{"n_layer": 8, "d_model": 512, "n_experts": 32, "experts_per_token": 4, "d_expert": 112, "d_shared_expert": 192, "activation": "swiglu", "moe_layers": [0, 1, 2, 3, 4, 5, 6, 7], "n_empty_slots": 4, "router_score": "sigmoid", "normalize_top_k": true, "routed_scale": 2.5, "balance_loss": 0.0141, "balance_bias": false, "init_std_router": 0.00964, "lr_router": 0.000448, "vocab_size": 50257, "norm": "rmsnorm", "norm_eps": 1e-06, "tie_embeddings": false, "optimizer": "adamw", "lr": 0.00153, "beta1": 0.95, "beta2": 0.98, "batch_tokens": 65536, "seq_len": 512, "train_tokens": 424900000, "steps": 6484, "dataset": "wikipedia_en"}
Below are experts of layer 4 (counted from 0) of a mixture-of-experts language model. Rows are named down (a neuron's output weights, with its number) and show model dimensions 384-511. Each number is 500 + 40 x the weight over its row's rms, rounded and kept within 0 to 999. Numbers have three digits each.
Before each expert's rows: "comes before" lists some tokens at least twice as common just after its tokens as in all text. This comes from a sample of Wikipedia text that the model never trained on. Tokens count by the router's weight.

# expert 14
comes before: ",", "\n", " (", " of", "\"", " States"
down6:545540512499461465461574425506422490477482553462445460489471446505537561486501501462460472518544416504500512508481489535459503527531494536486471567571451548542463447455496483494506429528581605535489476581510523438542494507546484430555536518576517546488447509519521502509514502517467469511545529450463502534474455531464526556492422517476460460460514425571482436553476489520528467538508
down7:459452532530509494585455449484473505502567521468535492477535485465452452570498515479497453469522490534516514484516502518422461577517525498457498508490450374457536454413463627478533539554447512520476542531509471471467474525496508519457561506607528542477551441453528547462496499561506509470493507555465480513479488503498497500461481394462460535535530539437538525549466513503503533541480
down8:455509565518478490500457575473552490465470538486559517517534503493405487500451483442548497459527411504565510542478557580510475549413485555445481471515515508553593494451487477519489553494503488495478587496457500509555503463563529494505517528451439572455552464480488491521491488468468522583494497491409462466536518507486484475517543513517459510441576498499540507476488554554586548411534
down9:529445444493529505424422458503517446461428499484570511527545515550509556474512524447460431418529564561530495499514445516600528525518471482487470511502540493484540554537580485515568582477471498517540521492565494486470514423462603473507556561509588521504517446467481517494542454460473570502540481483496531486550478451522502564482524466539506443487520471482570518485572522443505574506457
down10:515534513495494529482492519487489537497490478481512415503509460399487482511469542471483425484505543491522557493509441517474464480480523488447547464537583539516557519587540501458506536472431568484479492492439474476441417493539501511514453511419489488520468500454494539493561524455477496507503485443438461470527495486545445538475482487483500427522534508539569515508448414471524497434477
down11:517473460561486555551426511406503467505517474458600503466520504510470407539459485442507471463501530511502444522577490471527429538474500524521521451502533513548507518512531464486458553465500479473529539460535494554447574559388591531489503459513550490497534551561506501483574433470474541518444468486468497467499534444510429464505554442536510463527470556446466517470542491480475490517495
down12:496546493498541500505473498472541519499449457448523563536490496528434542513524433547519533536535570481491448545475499554466497469521549458510469547509497482481451470464554511494563513499552411537514514534471476497466479465539486510557513484476560495544519487455494483568480466478543518500517514503480472505506407487540501549528535495485413405470522490529550472545495479410495472485494
down13:515526428517541451461458557480465483475489440447606465583458544528427487503486527498463620498485527507534493434533507479488530531506492456437583428511528463464482548493500440495526519377571470477530456487520446551555535407461534528616535470456514505490462510443553461542544519503543523532539508461466440485520528520509507530536554481574492487469518483515511445508554546522495546485567
down14:448494501540457427517571465526493554518453546462518542517563498530510437510504428480506507540528451447479535616491536486516509543477508571499440494461448496493496492514434503531528487505494507490456492600571510544456413512552491505471508631553487454447541467444475475502536519512466466490416531547436471470431515451557518526503519579447474524447479505525414533514486452472454529552477
down15:557520470507582469504505528477495472520571578447496510509489467469490502508484401487579422514456442532498352493467530526461575523534486453471479485441544481469534484497481532550502527512455564447506481587467538488416453421525495477522504585510458533474550467521546497433394429462506516502493493490511461576511466446509532491478494526443464492482574495489522471459487488561577524487509
down16:505516572524535460498485518452513503557490465465547473453542491533359433520518520499491532461535456472520482406568453546455442487496539482438550452522552526490531566454547469449497547460500527469500512459452561506516591524464489530519525363505462476463517408493485539546521528436506463418533507471478505532439515477489528512447544441544426560478493550462487498474570502517570508539558
down17:498542484483536505498499510466496423495521521534426525556520530481530509405499472545487529525511495535543492558427414508479523476489494539474485532582501563522462435456566561424464462492530486512456489522451540534450463451482509443544525545491460578539475455530516517482465548506472495510482495538604439462578504497484478501543459563419494440474517447467522530476494501501476453526484
down18:518434488559454499459445524478533474497512461431478515488512489521473533522437464462617536511540507517479468437438518510485504593528466502585552472555461530457499490522473472482514487499524470489493521499502508471507539492448557462360471448547475534459402549441512508524540460490516507505529502507481528475455477518498479441524494417511517585440490492422528450529562463553454564470453
down19:533553487467434433555494458517403472518526465575548476443481508539509487537487560503531552506545525488499533576522528446484471529555540509527552556495546458509532570571527466535529509473489483527478483468485527472502490452513553583600500503387516423473466465480537503440521474450499452475538483423442542467539558555563410569458523493432463420425566513511482552511524479501469518501511
down20:420441584618493468471432466537535475488525479526546445497546609502452494543504550421503491508541576448480463520508510486445450549523539470468542455486528471456506535431526458458479488532424483505460569475526532480484477514459526537428486413512506479492558513481534582393578509482506572504531501481505488463451493557477497507520520439535501517530467559414526511476485470509447548501496

# expert 1
comes before: " of", ",", " in", ".", " and", ".\n\n"
down0:508481466485436431479529513513527540511572492461503494497439468457508556498483585485485493538487541562536469529539526504483447466481510481431484506497452523483504528497474516500486498505513493532484488475520529534459436389502460436543514546476471550493507510470591459473536481527441504476467469510445555483415531559497442438520509429511493472513478496532487490521476468524524423474446
down1:445517539393557489505505516387509550471499527437481543482542507544541487471519459500511494500484468541537470481493561578529574501510491544554507498509509534493427514486489529530505457536457498533506497485510490458519443487553475480466527522476439540448542488424455468532511434532472513483543472550518547563460457535570472580524524492497507486475541464462518505548448497530414489557456
down2:450528471535473521455535495542547562534453525459502559502499513479434517471455412504512494505551515553516482451474403461492594500516442535484483508560485505507458483512461486525515508581529460577476515532491555532461507492552523553500522420502498553525487474580486577511564482488447488494475519502559496520523486490549577536401523464463474446456527498537488499513446490534479524543500
down3:446507588527498578463544458563557497462461460494461460525537481557469520510481520587488463530493493529554444527469557506558483466514549482581479490507484439490440533558505530536507563509474479522527570506499446468471492545523465525503455441487499542486531497499537576442516501466506487430487420463488505503443546476498489556490508495516430421521516504556544504450484503426541500509504
down4:505548552523534525471527439526473553490458405536487552517532517532558510535506558469559538509498454493480458538479494471487484576491543466437530548464507524476512453520427498536458622414493475520498518534498469474589575558455534485491485516561523489495530480502534393508522523459567494452588543516450519463483415473524544533478472481556548540524559472488538481460523447567504498429472
down5:547524561417527481505532498544513467455488469513528466473514474539494435524509524563450439567510516490542502515495569496442399551515567447444458560515580508580530500489468549504554516510540502409470486527436535508514485430528450530451483504528455565485507532494468516584518511505511456503504484425488493531454522510441477505474458533536466459514498493499494536499476512464538474445523
down6:553414523521593536502421501459492515535503520473467505499509451448510452543460452543426514475500469458479501439499476461512479504550470476466455512551489541511466488445521537461554497538467495555471469551487527465476508502519488480446498444534524537523501540492489534449491485494449525454485571533532478552388447476535550516497493497502519545517565420513556546492378484467587479475504
down7:540487522548527495484526505508495601486478459516499481499516506501443478447466503523506460506505471502463493500506461518533552472509532463520563495474499523500529570452431377522484523444523548530479525502502472466523561492429543513487520485490565419544473520476507484495492508459512529513472525487556510452503475523593543492490607446472507537483413537528523472494575496503477536406598
down8:469472474515515586414494496479491514459558477543435501439499498506576421495493585509481496515531492483399452437475471515567484482461516576483493517520577463512524503516489474516479535450497477538481502492486449538532518510458527539506477448444464492526512498472513485485544460523505637528501529493454469450504510544547428449468498513521546495513550499499445524545563439487458526536496
down9:473471438503489530541542487491500495457493581535484548548441516495483516452434499514423508490496468447535396515483494492535500554471458455510531551509485433534471494512484500475488514538404501563497554502458477459500467471521553510464493483490469491521534493468463546476503577474530550585577498495524461484424532541505518499469468454528533571514622503459414449533424524544449518493519
down10:483491542479479447540506455466509529437502569468526518467528471542536521456508499518467446508491481507589496491577559560546518472502534528460513492592471438439445489531454518509484521494542517531515478555519490502495421471492519525482460480503540573481530411499519420513499498524550421528513541472466498529500460539504489505511523472491539488499518584501552523477472480542469529468463
down11:501473467504477478458487511465493442427505533540510495476594493509505443557450477535512547478490448508524467535567539516473457485560423512507545464515440475460492465495472510519494485483460504461405510578471523529487453471535534494490527443546511499488518431467521534484494483556464441515416495501497546500467609535488500500558484578419465494458559534472505526481434434603529498503496
down12:550542513528456497535504472473468473529480502476476510518472548422555519476494502589418396497493489515543513406550514520512530533439474516474429456493492533520507458473447549472554464442555569540518421495403510536482476478475452570461485504482488565560479577495550483482458463504548479472510484539539481519496458468524487506507485473457539547521453466508450480530549512471414538564515
down13:582481528474495438530501522529508525499548565477482464531498469500556544444556478558440479471401488504542515439480468493521483480456475485535511487541524527512504459492570544519533487502553457523441450578455536534420519535539389504480531478533531449462549466489512454520449521504548458499463569558559428543542485464533569573537499533474482463500533465475520505409444515527533492450443
down14:554446577496537454536498478477524527544486514522498460505476419505503528490484571469451564480477433481503563444459626423495424504555463476463434478483441534533483534462401467464483504558503437452522446519455509439459528529472498519392471537544487474461449452490468432519490516508470528470533533491483512477481489513474446477515491474474421512545525484513472512557517445480562486533416

# expert 15
comes before: " the", " a", " his", " her", " their", " an"
down0:420529478535405524478492528551448497477446555530544468466484546601520472534471540491486483492455508481514521457466561492483475483526386497520508529564474589510554493433531441532511430478527467546446427504516483527526472481509531483530496434544523451471531479509456497482510515564567474494503547575494534457476515449438407461532558599491543552488534527454469560441522478471462478439494
down1:610479499478535468475519527492548527490460541488538437475479443558492469492469490500481539496453451579448486446496506513496533479433540493515575456492451486555499430558509387515446491489502481568556467501505445513528478591508463514460532498498491442435498524487581503572508488557478458546492482474452473547558534585441548557516571429531479487514512517555422414495438534537545491480487
down2:549488524551525446501556509448525519503515463470412524491547523574529465463486424521500461467578476619537490490553522522511554518450556524495521507449448438467450553495469522492465478498461503474498491491529524488485528538569529494452542516433472523548490512589556473492540482441535508506540457504544519533514497549466524487500477465543441452501504495552546527549525472458541471580539
down3:455638468511427530565462491546479490441453493482446599455468496553550586443478485560487542447431544584440503435534516567538490471589539583521461484486415531453469490541530532503493489435507465589472545496530504473471609430561581516467575439481459498504527487604487512476531539455470504538465522490568479431463510478470501459495472533495526538409449453516475499496597459485444469580524
down4:545475524544535398548526531511559527556447534471482458518517510510516527497532433564527521497530452460494516521455498602551558412519468539535428510538573493538508441471519479493600481458559526500469485538500552473558478513503539494466512527550529551508508485526483462390530499530570560529411506598533471542519434484585537459496512504425527496543444466586486516471568484477537493553500
down5:461564543495495501514426465526422544421493523538494520452511421504518484514506461481505499481535507535453539538479531496515461513455490422505474492495469450596465482432501444513517503484518547474504511470462521486444513518507513563491537499477448449499519549531561520521507534449454490486468456425484490586555567479498527526436479531488434542469518527470501531517489463599540532485569
down6:495473431492516546500565535444500484504544527587437564524442460497599470490531481464542543491480440494420551509452503450471489517578494541498481517498464544455554543484488520511475554475528467566482447467510487532524485525412475548495476505533569446562539475549488512554499559490507475515491527579464504524477539498509480506482503486521570543494517485506468501372518499516413406494491
down7:509489508522566623489466455466487513482450461506495372526478472487512487488461528467479493481482505433518573410445502544535458518472545438425480526473574504427520552487514553522506457435506567433522483565505456473458505478525485517514562509476496441542473503433446504476504513508546498467518413472449488578521520540523535518527470449507445485554480468512538443497493510536541508543595
down8:507479521535519552473587473539483477430550538475473501493473562526534496463512487480526481480455536482520369465458435561509551546464474478476529484513545535491524454489538553531498524524519452435527463565552497426493493437521534437440511486465591477551485479484418514458459494493404480552530499512520595517518446488496488458520485538496510555582465513434531544530502469525531576503465
down9:576419503506529492509456493461610460505495487434525482523457459487474495502492460477523523516552456516518478491490473586485479523573558497490506536466500481484601525498532514498491481474548554416488497583422506436472494503525553443454494559527520487516479486479470481458544500544569563501523532460586558466514533523472532491475459496552502515519455465496559487544455522487502516536535
down10:466527504459457430482466463520489491462457525490538579548514496470503519519480497495501500535511542526492482535489488470444428505469560553554451530521475452512537529498491553420482516517494477547491510498462470491488495537493472433525462549537482517438520517543493515494454515529544486476378492552426485499537502526541499521498536509425491533492475577543471521499526454508495440477500
down11:433448479449440499502496448500527545498493415546487622438433458479494467628552487459513439484507479450562520506518503440536450514477472512491531435485522527500473426441462559468526534492438476504477527553525461556545543478485443512463462479528508493438570503551491515445520473516486498462472487459451457505482594550447508487497507477648490391533527531530519491455507519483503448434540
down12:382546498469488485443509448525536521503545440483515481483446519552464512515539564566458462491522477464524410559511452573505550490497481544510543482480512476422453543527506527491462529535502503458565512459529530519515505490519531564522577468512491459466540602414446523484483479493430470525445528474467542442524486549466447470465518484495524412574529548457503549466470474500450468485460
down13:523519548524542460534464531516456550516493462564458597491500433527545511493405485543481505477538523605495454490527498507545616512497432509541435524554444525473470522494432450495490458445527501488503501464500498521526463519400512440462500455415524511504495512571534469510477466427553541466473513498487475494560493453490457454513546507507540549485534520534514528464528463472499442511538
down14:547481494530450471525556504478510461515510492547420549478488577432557503569437531516432453462443511570501557512490501474381564453514461583495501512531450548542599461476508520447555528406453507533540552463487484589562509559483462513557517475469515479529464494510533532421468447484517509504465535527503500519447507497414413479480537458479536510491447540538465574497492519407451530465503